Weights of a small mixture-of-experts language model, trained from scratch on English Wikipedia: 4741 steps.
Below are experts of layer 6 (counted from 0) of a mixture-of-experts language model. Rows are named router (the router's row for the expert), gate (a neuron's input weights, with its number), up (a neuron's input weights, with its number) and show model dimensions 0-127. Each number is 128 + 24 x the weight over its row's rms, rounded and kept within 0 to 255.
After each expert's rows: a language model's description of what the expert responds to; "comes after" lists some tokens at least twice as common just before its tokens as in all text. This comes from a sample of Wikipedia text that the model never trained on. Tokens count by the router's weight.

# expert 15
router [127 144 113  91 144 131 168 112 158 134 100 112  92 138 110 101 111 111 172  89 113  78 135 112 126 144 129 122 121 136 113 140 129 134 156 155 138 171 130 152 122 111 154 138 148 142 120 156 173 139 121  88 101 160 157 101 112 155 113 103 102 152 124 136 126 108 146 170 112 115  98 165 107  88  89 100 138  94  85 123 132 116 129 124 127 125 147 167 188 164 155 138 129  80 127 162 164 151  96 100 116 178 124 125 113 117 119 134 131 149 116 139 142 141 108 120 140 141 145 119 125 178  69 119 122 133  93 146]
gate0 [183 146 111 118 105 133 148  72 127 125  97  76 111 109 110 140 132  98 102 122 128 125  95 122 106 116 131 132 139 137 103 141 129  80 122 115 110  99 122 174 125 115 129 148 138 141  74 152 128 116 145 135  93 125 151 149 124 122  87  67 120 131 144 137 132 132 117 132 129 156 130 122  68 126 109 129 129 114  79  93 156 114  88 140 109 112 121 128 207 137 135 104 127 127  95 126 150  94  95 127 121 167 147 162 105 111 135 132 100 112 120 149 156  97 149 118 145 133 179  93 113 161  91 120 142 124 139 138]
up0 [124 136 148 138 118 136 118 130 111 141  76 179 134 168 130 156 122 193 106 135 159 148 111 111 120 127 142 162 103 163 153 133 135 144 114 127 160 167 136  95 158 160  74 139 133 113 189 130 133 126 147 129 108 113 114 108 107 154 150 143 171 106  89 161 125 128 139  83 121 166 159 142 152 128 158 139 122 114 186 148 108 152 135 132 136 149 158 114 102 149 170 160 124 149 110 127 139 150 130 116 130  78 126 141 115 132 117 115 135 110 143 130 130 171 121 136 152 128 147 132 130 108 155 108 155  95 189 140]
gate1 [127 150 171  99 121 119 180 126 144  85 130 121 163 134  83 105 129  92 145 142  99  84 142 113  86  97  92 153 131 149 116  80 164 124 131 137 145 182  98 116 118 152  93 173 143 156  96  91 132 137 123  96 150  97 138  85 109 146 150 118 112 164  87 114  97 109 130 127 138 148 103 137 126 133 108 135 135 100  77 111 111 122 120 109 142 126 134 154 137 147 137 107 164  98 114 132 161 111 115 115  95 146  88 133 136  97 121 153 115  99  99 148 108  97 114  93 147 134 131 137 102 130 106 130 113 146 161 148]
up1 [166 139 167 156 119 107 172 154 100 105 139 151 144 130 113 164 122 141  82 173 117 122 163  88 135 104 128 136 102 134 122 157 106 136 149 146 117 152 148 109 168 105 106 144  99  92 111 135 143 115 111  98 136 130 120 126 146 131 124 142 168  94 141 107 132 140 121 132  64 154 143 121 112 183 133 146 132 103 159 109 149 120 144 152 164 176 130 130 104 152 117 180 137 135  91 103  73 137 150 167 130 120 119 115 111  59 107 121 117 114 111 154 147 168 158 157 125 133 132 114 149 103 140 115 129 137 126 143]
What it handles: Media and credits vocabulary
comes after: " |", "-", "==", "|", " was", " Best"

# expert 12
router [129 137 151 115  95 103 118  68 100 111 108 134 134 181 132 137 152  86 126  91 103 108 109 116 162 100 107 123 130 164 147 175  98 125 159 138 124 144 103 177 115 117 104 111 130 151 120 177 114 131 131 140 126 125 147 117 111 121 126 125  67 148 144 142 131  96 115 119 106 176 133 169 126 128 108 124 109 147 113 134 118 104 128 134 127 113 105 136 129 125 190 131  81  74 138 162 161 127  82  88 162 134 135 120 106 123 123 120  88 173 128 152 173 145 139 128 161 129 144 110 114 128 122 134 152 107 105 157]
gate2 [151 146 118 102 119 104 127 101 128  81 110 110 120 120 117 150 173 155 105 144 114 148 112 130 119 100 112 120 132 113  92 105  95 128 116 116 167 103 144 127 135 147 115 132 116 132 115 170  83 128 130  81 126  96 104 122 152 103  91 100 134  95 158 167 115 127  92 140 101  92 104 164 164 114 115 102 121 122 171 115  90 141 154  90 126 114 114 114 126  69 138 147 114 118 104 162 122 133 109  90 151 158 153 130 122 109 174 151 106 119  68 141 163 133 127 129 133 155 140 159 153 113  93 113 159  95 100 143]
up2 [109 131 135 137 139 104 129 136 141 162 141 111 131 121 154 146 127 143 115 121 153 120 174 134  81 140 128 110  76 135 130 105 133 147 155 148 111  92 124 143 115 134 128 131 159 112 115  88 148 155 119 139 132 121 159 127  79 129 142 156 123 159  78 111 117  98 153 144  99 129 172 153 125 126 136 177  90 157 134 150 152 114 152  92 153  94 157 111  81 148  74 116 121 166 117 138 110 141 104 132 104  93 152 130 148 100 114 143 110 149 144 138 147 168 108 110 163  97  94  96 163 140 159 193 102 135 117 117]
gate3 [136 127 116 136 128 125 116 102 124 117 119 137 148 134 185 128 132 155 102 151 114 163 140 107 128 108 113 190 194 152 110 179  57 122 152 141  72 120 144 139 132 130 117 141 121 135 134 134 110 144 108  92 155 140 150 103 100 125 136 104 151 128 110 165  94 131 155 176 100 113 136 110 123 146  83 130 119 138 121 139 127 133 153 130 125 152 163 158 156 131 124  96  90 154 118 133 174 165 121  90 126 110 115  99 123 143 129 121 112 127 105 149  96 133 111 116 112  89 126  70 103 142 135 132 106  97  89 146]
up3 [102  61 105 137 140 130 140 150 125 182  77 105 177  94 121 141 130 110 118 107 150  80  93 165 148 129 152 127 158 146 128 125 129 130 123  98 119 125 139 126 104 131 102 165 110 121 126 165 123 112 161 108 101  50 141 110 129 118 143 107 108 117 104 113 118 135 129 104 110  97 109 167 147 124  96 125 113 133 100  87 112 113  89  95 115 130  62 164  87 139 164 140 157 150 124  98 128 149 137 140 131  94 115 109 119 104 135 131 125 136  95 163 130 116 115 176 116 130  95 136 124 118 126 128 131 122 134 113]
What it handles: Articles opening phrases
comes after: " of", ".", " in", "\n", " is", ".\n\n"

# expert 49
router [126 124 116  85  98 103 108  67  83 135 117 105 142 141 149 141  86 113 157 142 106 119 131 120 140 163 143 143 130 135 116 175 124 163 114 107 120 160  87 144 138 139 147 145 176 115 145 153 139 147 134  92 132 166  99  97 164 138 135 119 106 126 165  88 111  92  94 160 117 139 110 128 111 120 107  99 129 121 103 115  83 132  97 165 174 110 136 138 147  85 157 153 129  94 138 145 152 143 116 130 119 140 128 120 109 125 142 169 125 136 105 191 148 111 146  93 129  93 122 119 134 146 118 131 131  71  92 134]
gate1 [147  88 103 133 109 148 103 141 105 170 122 126 125 102 172 146  92 115 104 114 186 118 137 131 162  97 136 117 129 116 131 174 138 131  84 200 137 128  94 151 126  92 111 165 134 118 144 117 143 132 148 163 158 127 122 126 145 163 138 138 125 105 138 108 164 172 126 138  98 100 120 150 121 121 124  93 156 122 137 132 100 155  80 142  95 137 121 152 106 110 100 154 130 118 177 136 156 107  89  92  89  89 119 118 112 131 136 153 105 106 134 147 133 136 120 132 174  93 147 116 110 160  94 117 121 117 107 155]
up1 [158  84 102  64 128 109 148 105  80 121 166 116 148  97 123 114 120 115 147 142 121 154 137 122 147 160 126 119 104 127 153 120  79  90 125 144 164 131 139 157 113 129  96 157 163 125 108  86 147 108  66 143 103 174 101 156 100 150 133 123 149 168 135 142 126 132 133 136 142 123 128 177 120 145 120 153 107 113 139 107 124  85 112 122 119 123 111 132 146 121 166 120 166 121 124 119 154 169 122 146 125 120 173 107 118 114 139 105 195  80 157 156 137 126 144 117 121 124 140 147 108 134 110 102 145  91 133 150]
gate2 [121  88 118 117 155 109 124  61 128 143 142 115 113 140 123 106 154  82 135 136  75 118 115 140 180 120 101 136  98 117 138 141 107 107  86 104 141 151  97 104 146 122 146 131 129 120 156 131 132 163 122 122 155 136 127 114 120  84 164 129 181  94 120 107 128 148  68 104 165 105 116 146 136 112 103 115 133 146  64 112 126 148 111 138 111 127 122 160 129 151 176 121 117  86  99 116 126 126 100 129 108 144 115 110 135 159 132 183 129 113 105 111 112  94 127 133 110  94  91 103 127 135 102 160 110 156 155 106]
up2 [168 114 124 153 124 144 168 154 105 131 116 194 163 113 138 146 134 150  94 144  89 151  99 151  95 145 123 104 106 109 124 160 123 123 104 156 108  92 120  92 151 118  96 120 122 126 136  86 163 144 147 105 164 102 127 124 134 153 139 116 141 112 126 131 129  86 110 152  94 117 130 120 129 153 133 124 152  93 112 131 146  85  82 181 117  74 181 127 114 110  78 148 136 134 111 128 123 135  87 153 130 117 120 135 111 119  82 153 182 126 140 150 134 101 126 122 153 118  98 159 133 138 119 129  97 136  90 116]
What it handles: Sports biography subjects
comes after: ".", ",", " He", " where", ".\n\n", " he"

# expert 45
router [ 71 142 147 114 105 100 115 114 139 160 104 139 143 131 119 158 105 111 149 121 140  83 117  81 138 137 101 143 122 151 167 146 127 132 133 122 157 115 141 141 121 165 146 129 109 156 120 158 113 132 147 139 141 162  96 108 109 130 133  95 105 118 151  92 123 128  94 178  80 102  82 143  89 138 144 129 172 122 138 109 106 133 123 158 132 167 146 121 142 139 133  94 118  58 124 125 115 116 127 103 128 129 156 106  67 125 102 135 109 158 111 130 179 109 144 123 180 124 131  95 103 141 114 164 127  86 120 148]
gate0 [107 158 104 147 121 103 153 134 170 166 147 162 147 172 163 117 145 107 113  83 125 129 134  81 105 131 116 131 111 119 168 172  96 130 136 148 152 130 113 128 160 149 144 123 120 125 178 183 154  99 198 131 144 165 101 117 130 131 137 150 134 136 124 107 132  71 107 137 130 139 125 134 100 111 146 102 151 138 125 121 103 122 116 122 158 139 117 120 139 185 120 121 122 117 165 126 141 108  96  94  97  90 139 123 131  98 150 132 181 153  90 135 131 104 161 125 146 142 102  93 111 168 112 141 126 146 125 123]
up0 [ 95 172 109 117 126  99 121 108 144  85 143 106 111 110 101 122 107  91 175 141 166 135 148 114 137 163 131 137  72 119 131 109 141 147 116 111 134 122 141  73 147 128 101 151 140 178  76 131 128 130 116 125 179 114 140 156 138 113 144 148 168 124 135 126 132 115 118 129 112 117 116 109 109 113 123 159 126 120 104 159 121 142 113 161 133  87 178  96 111 138 116 100 115 131 132 135 125 117 156  99 146 134 114 110 147 123  97 127 130 134 132 184 102 147 160 119  91 170 192 157 136 151  97  92 155 140 155 160]
gate1 [137 176 156 114 154 114 102 160 148 139 118 116 172 167 140 148 122 107 120 179  84 120 112 119 129 136  76 119 155 116 141 135 112 147 121 138 145 113 177 113 103 126  94  95 109  82 118 116 146  91 103 112 137 122 177 107 126 117 113 156 105 104 144 129 161 134 146 148 128 113 178 158 119 114 104 103 126  89 109 121 103 135 145 119 159 132 156 117 128 133 130 130  85  76 123 126 133 119 108 131 128  99 130 151 106 100 162 120 107 132 169 129  82 137  84 121 111 144 120  71 100 152 109 114 166 111 127 166]
up1 [ 87 143 129 127 118 114 141 122 136 101 119 155 130 144  89 152 138 141 147 115 139 109 100 133 141 116 129 137  77 121 129 130 117 108 144 140 149  92 138 117 159 194 135 133 122 143  90 163 134  98  93 136 120 141 161 140 146 145 150 129 128 136 162 142 123 125 113 105 147 174 192 102  83 127 128 102 136 114 154 151 100 152 107  61 154  83 157 135 127 117 108 117 118 144 132 123 127 161 124 156 150 113  93 114 161 129 143 124 129 127 137 159 138 128 151 127 199 158 150 135  89  88  96  93 110 160 155 153]
What it handles: Number internal punctuation
comes after: " ", "1", "°", "3", "′", "2"

# expert 44
router [ 93 112 146  94 116 126 142 112 111 125 113 132 159 178 125 116  84 110 156 108 106 101 150 133 197 112 129 111 107 111 133 151 104 117 161 128 140 120 121 162 124 110 145 122 117 108 114 172 146 146 139 134 104 125 137  95 129 152 104 116 100 128 145 102 151 122 137 137  62 129 144 146 106 137  81  80 129 152  90 163 108 113  90 128 136 180 158 168 118 131 136 138  84 114 129 169 100 121 119  81 134 145  89 147  84 142 129 108  78 137 111 117 169 108 150 117 139 144 120 112 108 154 105 156 129 126 116 130]
gate1 [117 105 102 172 110 117 161 135 108  82 137 132 136 112  96 124  85 147 147 144 141 150 116 147 149 103 107  78  99  92 124 146 139 119 162 108 143 119 166  99 112 123 157 138  91  76  78 134 112 106 117 141 137 120 106 112 146 103  75 120 134 121 114  86 136 169 117 124 112 121 148 110  69 122 113 119 123 131  93 119 119 169  78 159 111 143  91 158 141  81 160 143 109 119 109  97 108 132 120 150 103 140 169 134 138 145 135  95 147 166 134  76 151 112 105 122 135 131 155 124 118 124 141 112 135 137 154 134]
up1 [155 131 110 124 113 185 101 141 165 110  79 135 135 117 117  94 113 145 128 117 116 163 161 115  74 125 123 117 111 132 120 108 142 133 158 117 120 142 156 109 121 108 137 104 133 135  86 135  80 142 125 146 116 137  78 109 152 106 100 140 168 137  94 141  77  98 148 101 119 120 164 118 139 127 183  89 142 119  65 137 129 130 108 116  92 150 124 132 126 164 116 140  99  92 111 151 128 135 123 146  75 167 134 102 113 161 113 181 131 114 132 128 146 139 130 151  89 118 164  94 154 115 144 145 124 114 115 122]
gate2 [120 165 142  69 100 121 117 161 128 118 166 138 109 147 148 122 111 134 115 105 101 146 150 106 129 128 111 179 140 149  71  88  87 117 163  92 163  97 151 144 111 126  97  83 114 147 117 126 101 113 128 157 127 116 111 114 112 138 131  83 130  96 129 124 104 139 111 162 136 113  99 141 144 135 143  89  92 136 100 157 130 151 100 153 109 114  83 164 118 136 125 115 154 139  79 146 123 111 143 107 146 130  99 150 106 127  89 126 137 159 127 149 123 125  86 150 126 133 169  78 125 143 140 133 145 154 152 181]
up2 [ 80 105 117 114 131 129 140 151  86 112 162 137 136  95 106 156 129 113 159 162 156 134 126  95 138 130 139 157  96 194 153  87 161 146 139 100 109 133 108 140 160 125 150 139 156 149 137  98 139 167 155 124  73 112 108 121  99 164 159 116 134 155 111 115 110 150 114 150 161 121 126  80 120 116 136 125 146 157 126 109 167 108 107 124 175 107 103 103 110 106 190 115 151 122 119 149  81 145 124 115 134 101 155 132 117 135 119  92 149 124 135 123 133 157 142 127 124  67 149 111 162 119 112 141 147 136 128 101]
What it handles: Space before numbers
comes after: "|", " |", ":", " in", " January", ";"

# expert 8
router [102 111 146 123 113  81 150 109 141 136  92 103 111 137 117 111 124 119 143  91 101 115 117 127 161 128  94  98 125 118 168 157 127 108 192 139 138 136 121 154 128 137 106  82 146 126 140 167 135 133 122 141  95 183 108  97 148 142  95 150 119 130  99 144 141 113 109 143 101 124 134 163 126 133 119 106 161 114 118 154 109 113 140 156 158 177 121 136 141  88 127 159  56  96 109 134 142 125  93  79 122 127 141 127 115 155  98 161 137 159 100 121 158 101 151 141 183 134 160 127 104 148 125 138 128 145 112 171]
gate2 [131  99 113 102 119  80 161 113 112 107 157 102 119 134 118 131 122 162 100  86 159 102 151 122 140 116 102 105 141 141 105 114 125 124 145 120 125 105 120 176 152 158  94  67 111 148 142 136 130 127 183 174 114  96 129  97 125 174 116 171  80 116 124 128 120  96 103 168 144 118  99 114  95 135 128  76 138 156 116 134 128 135 153 113 143 176 125 142 176 115 136 117  84 118 112 115 112 169 130 104 115 109 111  99 102 149 104 110  97  97 122 120 117 132 150 100 144 131 110 138 102 136 120 113 119 108 129 181]
up2 [163 154 124 114 143 120 118  83 139 110 118 143 115 150 129 103  99  97 137 144  86 130 149 122 148 145 126 117 100 154 133 112 137 159 116 132 134 139 173 154 141 137 129 152 120 133  99  83  99  87 120 131 139 121 130 171 140 132 162 108 132 132 120 109 137 153 152  95 124 154  94 159 146 117 121 162 109 125 149 108 126 128 113 147 164  63 139 162 148  86 134 104 171 133 125 172 127 147 129 188 184 142 119 126 133 107 173 112  98 133 150 136  76 144 123 164 137 108 125 138 114  82 183 101 115 142 121 150]
gate3 [162 164 128 114  96 105 124 119  98 124  92  68 135  99 116 158 162 103 151 174 105 129 135 105 131 112 109 127 133 147 153 126 143 161 123 140 110  80 100 128 142 126 146 114 104 125 178 170 101 134 138  97 148 125 134 149 144 133 109 160 168 101 131 159 116  99 114  95  55  98 129 149 125 115 131 137 138 120  99 121 137 165 101 115 166 114 102 143 169 154 110 110 102 102 102  81 171  96 127 150 150 141 142 122  98 116 105  98 138  97 125 163 132 124 162  78 139 122 125 137 135 124 141 128 123 107 141 132]
up3 [132 150 169 130  95 137 125 156 127 140 155 117 148 164 101 138 135 135 145 125  80 102 154 154 151 153 137 109 146 109 119 159 101 146 100 123 170 138 128 143 140 120 158 133 169 116 135  69 149 142 140 115 159 135  91 111 131 141 148 169 141 125  94 158 108 178 135 132 158 128 135  96 118 101 138 144 110 176 166 159 136 121 149 124 140 119 159 158 143 164 132 118 149 152 179 112 109 104 102  91  90 113 103 138 148 143 159 113 123 138 114 151  92 183 137 103 134 101 180 108 160 153 107 158 128 122 127 126]
What it handles: Table pipes, election rows
comes after: " |\n", "|", " ", ")\n", ".\n", "\n"

# expert 55
router [ 48 143 132  97 125 125 119 109 102 134 111 102 138 146 111 136 109 122 144 115 148 112 111 117 136 119 111  93 107 133 157 151 132 166 126 128 150 171  98 154 133 137 111 140 112 150  91 135 136 117 156 117 143 118 144  96 132 148 141 135  96 114 125 186 117  80 128 171  88 150  89 133 123 134  92 122 106 102 104 169 102 140  92 183 164 145 145 146 172 125 129 115  76 126 136 198 110 151 126 132 108 155 134 108  96 131 132 151 121 146 125 129 129 106 109 122 175 117 153 110 106 117  89 143 154 144 128 147]
gate3 [ 85 128 114 115 143 134 140 110 138 154  85 101 126 107 176 152 103 121 124 119 135 121 127  95 144  91 127 127 139 134 142 146  83 148  85 120 158 156  82 146 105 143 125 123 103 122 103 138 117 121  98 102 156 110 102 104 159 155 126 116 117 106  90 185 131 129 139 139  61 131  79 132 101 142 129 155 103  98 121 105 128 108 113 133 144  79  99 140  85 149 147  91  68 111 121 158 114 136  85 139 123 100 110 127 120 129 116 152 163 118 170 112 153  81 114 109 150 122  91 124 128 123 128 125 108 109 120 141]
up3 [110 151 156  94 170  97 141 115 141 133 124 107 113 154 129 131 132  82 121 154 147 106 121 127 147 150 123 126 139 142 161 150 114 114 103 158 170 117 135 106 156  96 121  97 128 149  91 103 145 106 137 167 108 136 126 125 149 117 137 107 131 179 107 158 142  58 113 104 154 122 100  96 160 154 117 126  95 142 128 142 163 119  97 144 115 105 164 113 100 181 141 180 165 130  85 138  87 100 116 166 136 159  81 114 115 124 167 117 135 114  96 126 135 148 129 149 141 133 114 157 158 125 128 126 108 162 134 100]
gate4 [117 132 113 141  81 148 153 125  98 151 136 121 128 136 148 137 134 124 148  94 156 136 132 118 179 160 144 139 115 146 170 161  94 118  95 126 140 105  97 107 106 129 187 113 166  83  63 133 116 107 154  98 149 134 126  82 118 100 105 148 126  84 159 158 116 135 130 157  91 136 151 135 135 152  90 134 107 139 146 119 114 106  87 131 137 121 129 159 108 149 119 151 120  84 140 137 119 129  84 134 135  77 121 151 143 126 109 127 119 134 127 127  83 156  86 116 133 121 107 165 102 111 131 101 116 107  87 167]
up4 [ 83 145 144  60 114 130 151  74 153 158  97 159 150 149 136 122  96 154 119  76 140 158 106  94 108 116 121 108  96  97 115 139 109 159 110 104 144 139  97 137 118 123 127 129 117 138 108 140 141  90 109 186 149 148 126 133 128 108 166 116 126 131 114 118 148  93 157 108 105 122 140 124 127 133 127 129 125 144 140 107  95 136  84 145 119 122 178 150 162 114 110  71 121 163 121  96 147 131 129 180 102 128 118 122 146 128 108  81 169 165 172 114 152 129  87 137 107 139 114 118 111 121 134 128 139 119 102 111]
What it handles: Foreign name fragments
comes after: " ", " S", " T", " C", " B", " D"

# expert 29
router [131 145 127  97  90  78 121 121 136 109 102  97  81 113 149 122 135 122 168 134  85  92 115 105 116 118 132 126 107 115 130 179 122 122 149 117 169 156 118 155 141 142  94 115 118 136 143 122 168 146 150 147 136 151 131  78 119 161 110 154  83 144 161 117 121 131 104 144  94 113  95 159  82 120 130 108 146  81 148 154  87 116 121 149 172 122 164 116 165 146 137 114 125 107 115 161 124 156 115 113 151 137 109 112 121 121 143 143 128 145 103 148 190 108 128 151 158 126 113  89 154 150  91 141 104 130  87 143]
gate3 [ 70 109 183 136  92 150 154 138 133 137 133 145 144 110 145 103 152 131  83 164 107 103 118 101 114 158 126 171 118 132 165 147 134 162 127 141 109 116 138 133 120  77 105  78 119 143 153 127 117  98 146 136 123 125 120  75 133 174 133 106 138 129  87 100 129 126  93  80 179 148 139 101 144 147 142 146 126 119 159 114 139 127 176 142 112 148 134 115 133 127 136 133 123 145  94 127 122 130 117 151  80 109 102  95 119 165 164 137 144 143 113 121 131 149 119  90 125 140 168 144 183 111 123 101 108 105 102 110]
up3 [ 88 124 145 115 169  95 133 122  67 136 147 146 121 179 161 133 102  95 118 139 164 178 139 119 137 120 102 133 124 119 103 127 106  99 142  97 128 118 146 114 165  99 128  88 107 167 121 121 133 147 130 147 164 106 111 147 113 118 168 109 167 120 120  88 130 165 158 116 124 130 139 158 121 115 121 151 130 106 112 126 118 143 109  74  91 127 104 166 110 112 113 103 148  90 120  90 147 149 146 135  98  98 124 111 133 131 149 173 114 133 124 126 109 129 125 108 149 107 145  96  97  81 166 108 136 189 155 126]
gate4 [129 109 112 119 106 138 115 121 181 131 114 106  83 114 185 129 123 145 144 131 118 102 127 137 100 123 174  84 111 123 138 153 159  94 179  75 102 133  95 126 158 184 110 124 137 136 101 137 138 154 136 143 133 121 154 111  99 160 156 149 121 105 145  95 125 132  90  88 127 125 153 128  61 131 158 145 124 125 119 134 114 114  75 152 139 133 127 110 122 177 108 134 101  87 109 132 151 123 116 106 180 131 134 115  86 146 126 120  94 130 103 111 164 138 107  91 158 113 139 118 122 122 117 135  92 128 126 136]
up4 [164 133 145 156 146 148 185 117 136 124 144 116 120 137 105 129 127 104 130 117 146 119 101 121 129 147 120 144 165 136 115 129 139 163  93 154  97  94 124 142 116  88 134 138 115 124 138 144 123 143 133 127 137 138 102 145 147 104 103 145 137 138 150 119 143 120 156 139 152 106 119 115 120 173 146  83 123 124 145 141 136 109 143 121 116 112 124 151  89  97  87 158 111 132 114 159 101  97 126 120 101 151 101 144 123 109  45 137 111 185 108 194 126 113 137 153 170  92 142 176 142 154  94 113 170 164 148  81]
What it handles: Numbers in stats tables
comes after: " ", " |", "–", "0", " —", ";"

# expert 43
router [ 88 118 145 103  97  82 138 114 136 132  94 148 138 139 136 127 107 100 153 140  99 104 145 130 140 121 107 138 110 112 149 155 117 126 163 127 136 158  94 162 148 157 148 129 142 168 128 160 158 182 128 116  88 106 140  85 146 169 104 137 101 179 124 126 126 120 131 166  92 111 111 163 100 146  90 100 115 157 106 137  93 100  95 122 132 127 159 177 127 124 122 117 113 128 147 186 103 136 136 117 151 139 100 110  81 134 122 138  81 119 104 108 158  88 110 135 157 105 128  99 137 107 133 149 115  93 104 129]
gate2 [129 124 124 107 122 146 118 174 150  98  77 114 146 124 146 137 128 143  91 141  96  91 118 133 142  97 119 129  99 109 107 131 148 118 133 149 175 172 148 151  93 135 133 141 124 168  83  89 101  90 154  93 158  97 105  90 162 109 103 119 135 140 100 131 147 146  65 152 100 125 125 153 143 141 154 161 126 104 152 131 120  81 130 129 138  78 111 138 145 146 128  98 100 111 125 135 115 112 135 109 143 181 135 137 120 128  78 131 141 129 112  97 149 129 124 151 146 125 149 179 141 155 169 122 139 160 103 116]
up2 [149 175 115 133 106 135 112 103 134  97 180 163 155 106 135 124  96 169 106 178 138  79 139 123 131 148 121 133 122 158 149 117 113 117 161 143 123  83 172 144 112 105 118 128 141 153 127 117 108 134 154  92 138 117 119 148 118 110 116 129 136 134 136  53 146 142 118 139  94  81  88 152 144 122 141 149  92  94 123 117 131 125 113 129 123 164 116 126 128 144  99  97 155 150 128 130 117 104 105 107 125 131 136 155 125 119 129 127 127 199 138  97 166 155 149 186  88 136 134 124 136 131  63 144 131 131 113 139]
gate3 [139 120 113 128 107 115 148 119 117 122 138 123 105 122  97 112 162 109 125 102 143 116 101 155 146 105 140 134 117 117 136 113 139 120 132 141 122  84 134 140 149 152 139  98 124 108 112 155 132 108  68 101 143 109 107 118 145 163 102 114 134 144 135 100 147 106 216 146 141  93 141 116 111 167 155  99 115 114 117 179 119 147 111  99 153 122 181 130 121 140 123 148 110  94 105 137  92 126 163 130 159 133 100 150  82 104 170 136 143 118  92 101 145  92  77  85 110 142 138  70 133 157 131 156 101 141 134 140]
up3 [ 99 109 144 125 153  71  96 172 109 176 119 104 113 118  77 101 156 106  90 145  88 127 113 145  88 124  95 100 157 137 107 149 129 118 124 120 145 142 127 145 155 134  81 125 133 140 106 124 176  94  97 167 163 106 128 103 132 118 134 141 175 133 113 131 102 149 159  75 126 158 130 135 138 170 102 102  84 122 152 120 109 128 141 114 139 151 193 168 115 111  99 139 140 125 106 152 117 137 137  99 131 127 126 121  94 148 156 118 110 145 137 111 106 140 118 130 152 123 133 117 146 187 109 136 122 129 142 122]
What it handles: Blank table cells
comes after: " |", ";", "|", ":", " /", " on"